Below are experts of layer 5 (counted from 0) of a mixture-of-experts language model. Rows are named gate (a neuron's input weights, with its number), up (a neuron's input weights, with its number), down (a neuron's output weights, with its number) and show model dimensions 256-383. Each number is 500 + 40 x the weight over its row's rms, rounded and kept within 0 to 999. Numbers have three digits each.
Before each expert's rows: "comes before" lists some tokens at least twice as common just after its tokens as in all text; "mostly gets" lists some tokens that are sent to it at least half of the time. This comes from a sample of Wikipedia text that the model never trained on. Tokens count by the router's weight.

# expert 57
comes before: ",", " and", ".", " in", " for", " to"
mostly gets: " food", " cycling", " art", " horse", " sexual", " oil"
gate0:500450511498546515546474539442589520598532533560473552528503503532482494478526474493484513441531512521573595521465503489539495515475500565455561498518488518468471440534559515527578409518584442510578617511519445496468482487471537508507473443414516521572491543499540434498503496475563534462545513511496487499560482403497505559518485516531486522498482474554496556521556566510593506500468
up0:543558427488482463433503414557501464558476444519512484560529514523521576503489465511624487523478508531505542507482477502585435471522532559492496487454514498487525469502551469519568481510454506499531496536500501519459533418535492525512516490479445550504426497561468488533518459563533441526405456482527530403487474455540499543498467516519420553525430460541534525565537439499507455461458
down0:496456551577518554521603542566546553517468508469479583570527506544500532512511482449523473487537496553477499505493534512528536481452440445462495469468474484519464517513487549520542405518429525523441519413552418513440448488500548526444569486539476558500549488491536536540533517492565524422439537493469550561520513475487409501461574514580456477546462412582526501506488472520491502518514

# expert 15
comes before: " |", ":", ";", "==", "===", " votes"
mostly gets: " Votes", " %", " Result", " Loss", "|---|---|---|---", " Candidate"
gate0:543514508471530470451578513480487570463464511529536468477541496492524565492523523500456554477521430536490526509525477538495526492458493468453513437512510439488504457447444530456516475468483547518519463503456470523497569479482489493487450443448430488483584522493455540501600505535607494472536472548516532504541500445480594471453478538463437541465536521545439457524532468488441523514495
up0:494471525479469570577541521459535541534499463530565475511471639475468455524549492440512511557536469528534438452473501514521564567500510580515425466464463451523508513457460514535495410527451530544502541480543562517445537513510532491473520521467505475461552452512505445533404420519483556536400523557539466480512456471518534489544489535416518451519587477519506483550506553481531478500488
down0:547532519505552504414500487475477445508540542473522467401421483492528460442474468467466512439483529409481475421476418435520479421510518478559446484564528478484500528518477497502579516474536485556474528467573576568559462497613464499553423554484411475516493533497471442480487518516584444475459479481468598511507521515504511483471456468544538509497451475517478503486494520486487500464510

# expert 63
comes before: " of", ".", ",", " to", " in", " and"
mostly gets: " daughter", " father", " brother", " wife", " success", " role"
gate0:553457483476483447486462483566528551518541514505492501481523388515495436604480488555491485553453502542415548501471572518500372529420537446509553464519483587475483514496465488527460550487451524501539518468514469502483484540473459485488528551498461474501478547522488545471575517546516494501521522523527461522586471487481468515476538431472499479501527534462542517493465471508522480542558
up0:543506470516484545430463487502593397563566510523472506542554504523527457556496455501495515490472546503509451426517528522531548486517519525525522518466458555462490492532495575467508488550623552455447560540498541528440535580511479473462499543494563524491441491520492543509501547448454553505516474568513476523524553561479474453485518548486461469487576472480476504508453491549477514510569
down0:453466502555507409447436545531527556505599509518497481539478504472494497529464421490508536587573514526499467447524405428516496443593483429467492490461540487473533388495502520483551539551566567470490519514579543496507527539537466438492505422464517526485440516499566518516443591538518553517524525498507536529521453484537491559515462467525519586522497452456551491509442453491527473446496

# expert 38
comes before: ":", "\n", " career", " /", " by", " name"
mostly gets: " Genus", " Clade", " Born", " Website", " Phylum", " Length"
gate0:510464496470498447548473498507564468429413499515463554493514505506387438472538485483560503451468517512495570546499529462501486509502471509488606484492551509441444509518537431501439472459522558543496482468454476557487508510492550489478450556550356448525471491481470497526464497459520428523455450544439491510508549485524550473558559432489523519432473563384502444492435437489471462489428
up0:501461561466491534572474413544485474475475496484513511515564484432499565466533533414526423475419551472470547494539494510387501502461547527503508502510547546524571479484476454548531412559529520494540512507438447474504527464532490480530540577412463490538502531490493487517496479459479525500473485507480521551445427461483579461430478493538567571456510486452557466497508433548556446597521
down0:372532474433528481583477485447504472522530542540465518504502463460479490489500516513487520419528471442547489499509495470502463482525442542515437453490535530497507533450519494567468448523470475525514446475583521471483527484521500491466489585479479494444463546458504489452482473488534456466475489481519498453543521567455544505531563526510526525487539496466465535526546436566453546553531

# expert 12
comes before: "\n", "==", "-", "The", "===", "In"
mostly gets: "Reception", "Biography", "Demographics", "History", " ===", " listing"
gate0:483499512604467540519536410528480514487399478493504501493502515495461473537449556488546416500476478471532473479588529480502579534454526434519465446508572544475581435508492452397464477494527486431527537544540476516471506419562514549454511525528460538467400492497612462491541478541598566450497441490520420446519464404537472517531507490543440447496491509405476422528583515523520425504515
up0:520439509428534519450507551546498462497509536507593455444510523522525523487537505501458545440540475503493514489474556489496528503534507577528452509528411366459509451441436530540548503499467509533442463450485487466497554574423501490546569428524497477463508506487481491492517453538403406604479543479484559507547507605444498458431442462500515533553479491541550527466441490525507484478432
down0:529456496447528515564584629486549588463536530439469534478507482443541452508482406558470521608510461451419494530481458501481497536523557531484510508425476505527521485494506556535493465490489527505506541411508555493443504515480526450492467491512500530488454524482533429506577531500480532514488560512429498539519529427451515516512497494500457490499540567455560519459465492480512460501422

# expert 40
comes before: "-", "\n", ":", " ", " classification", " information"
mostly gets: " Coordinates", " Clade", " Phylum", " Animalia", "Scientific", " Born"
gate0:520538484550503498459496572470502491513490490494525482480543414508578429475497571464454485476525453525470520469509431496471441532480480482483498458509514528512502544535383532520442505522492529498478473493510488467516588515505562541432545465527492518515524475518475477509464557476554522470542492447461486477498413482533550455400537563510455470577478474426485573476496438503545523443507
up0:481609447489454464435488423466557498517462489509529521406487487504504506474547451467545448474433510482470499523446540473551493539395518490497553574502540494473510485538488540483558495460448523475385505481525506520486522527459477438484447522493506500461485485532510590471536467495472449485535521494527500505541557441562575524530517474552492483428410525542515554521483461540488544465445
down0:558563529453459469498563544521464491530489516490478525549496450456476520516532538570502505538432515507530516520532487514489486495553502488436533479480473462495563529550507471534520436450465565507469466536477535416448524526515521479515573488640461542552434482447465553551497524546535495469438518433469563383520509496474484523565444461542555515556567534466483555468481591508443544570507

# expert 59
comes before: " the", " a", " his", " that", " her", " an"
mostly gets: " wrote", " gave", " worked", " stating", " served", " stated"
gate0:583508482489469532441552499509473461496498452449530511488489608488493503559488486496438540541447519434484446531502470526454475552538469531479534514475495531492433511497494499475510523495540473500427546471492523465531521448536495492480531513492565494489586493433474545457532503541521441506468463504558500462496508487465533524444508459498463373503578498482517504531513495530510517434483
up0:531492529445575484612444468517515492482518487566543471470462408557486480481452501523584473481516544552491537460466552484523559495439496523538456482482489444487553495524526510500514500499482471490527533473503469602573440492533503497512482532467478486488453457577512439483549524519515488528504488503517487544547387481550493476543505539570466540485466508502481564486437441525488480448499
down0:533461561483551429510584459509542477461547470460459486447481477487460510470474518436490523518534467534441565503479537479547452408473465500481575477505495541518471485483545492522476499535536520443562452456516527457515506487472551495594486564399494485498459482518542555536488529501440512532492487505529579487506483508503554573567476467584452478537566546488522511525511446393527532496469

# expert 42
comes before: " be", " the", " been", " a", " not", " have"
mostly gets: " would", " could", " have", " had", " having", " has"
gate0:497546509529509547480515489494414458559491506471525468466520495450562546450498501479416452432499413525521495479497483540534491500441513472454542467439503607471498538565429444507552514503503492467483508462474560523456490489517403457433480501530469488513494503484515525464459438510467485474546508463530481435405557490454524491488503461456487500463546542542589497507524523483451472494558
up0:547539481459549478563490485556512490520509521510424520519500511505406534521545468528564505529500504506478480539488486485493562495452520436467361514474500453580538496490516459451472528502433564557578458532504503560519474518521552505513514560470506500473437489523568475597585506469504486505496475518504505433519481525475542525536434487560514499588488465498489434554514481568476522436494
down0:450489517577543528453506484430498539483458445507531523496503476506456573491400441499442487482482424513562562522458532508547514458498534501450485512491528502511483492505487479411437499529524512543455489507568541427520627451430472435539438511492489489501516553511550507498524535579510446494562461502439468478567491542530539535500440512509518519495500570500522505578518490551467494513462

# expert 51
comes before: "s", "\n", "==", "|", "The", "See"
mostly gets: "==", " \"", " ==", "===", " '", "===="
gate0:533455550530458517496459539499516481536448489504517516567592507421569533450501436485505449488451533515555521555463470486494489500572541453527557415528482493514538464524477485452508533486548494493437592537507525517515550385513517502514473482502428490571510458547568539508540534518458499499468537528553537467543487511428496526518547455429532421442516603507484515479512511489524479494427
up0:553415616553504472468429520527555499492492584457507557530600550457572492430490512452495485584460521464490534536459551473466487564613471497536539546495453542522546462475518537489546537445521539559478528530517464465447542477544472540526453538538566489519515430546532458515528535543482518500467539526487544526474515464403450464497516517455493531556552570488464474510504480517614444457470
down0:493469521554489498469570437515442519519521487453504523525478521477516519495474454518494530484486475455487485468482430516520527494489533445484614502482477426479492455498526437553438472522442538449547557455512513457469496524423445443527503539528450437582543516509536515449504472529488539493508493559486428439452546487477511466529520519457506517481542520456507432499523458503534485552517

# expert 56
comes before: " the", " ", " a", " his", " addition", " this"
mostly gets: " In", "In", " in", " During", " throughout", " during"
gate0:451465432493370417541535529503507493502574515490511492497553530522470449481589567502477485527519502509500596470513514475432541503481498560493602489509512495480575426482534527524479572467458530505532524498513567441484452487516499502540493505456501478528511534549512537548575552484511492476525479503501475495487524526459549520506523550466502518552472529525467601457423481549456431521556
up0:513494539426510480489521475515535512529538546509582559577545471483456496469528432551502503529491503505501449479562526559513408430435526472500562448567568461446532600524506572528477500502479466459479498488531559493482527477488498455468472521537493428465551464525422426441491444409436472440495495504500601440477430602416537526531492455479514528535511538501524555526489531513564494503481
down0:485510500505505533583520504512431574476462496482532513500438489566510390440512462469504544456503509519478473530498478467453445498537559470475478476537469479498551597442609526527545483510491546456542497502520467498403512532570448464505513509502503553509497483530506443459512434438457499525517548508443558479487532510497472474575476527529458429482497479504550473530458472491524496501499

# expert 46
comes before: " the", " by", " in", " to", " a", " on"
mostly gets: " located", " along", " opened", " near", " designed", " operated"
gate0:483469545477466464480571504456527545486498501469536510456512562491412574443503515476503476509525519491547522501480511501507512503459491467516532487471502468517556511481499526478517477498465484445450549513470501497560464498512499511505489485463504499547503559503430420464466574452519589418441506456470510499512536467451510506566479520422451492478516533501444506513548512532433480477459
up0:476418528449504520491525533476516529526507431480539517594428462425529482418497495539477520566556417484510451542520499448500500485501492523472504475552524547482524421574495483545486521497482499502523518538463486440557435489509495427526456512489459534449516487460503467431446551500556432534490438459493518530492530515479602495523418457489556503453464524494504471507571557470533487496477
down0:505480510470539520504505524601481497456516560503540490584547491527453517465507455513489419476507499514518459454564472532472518513463484463501495538555411441567468486491549510454489417474495484435458520511459447508500487531501463458513526508500410539518456553460486519471538482525494500430467502486542544484501511555452473492468607565573502448515478496482471563472482452473518470489540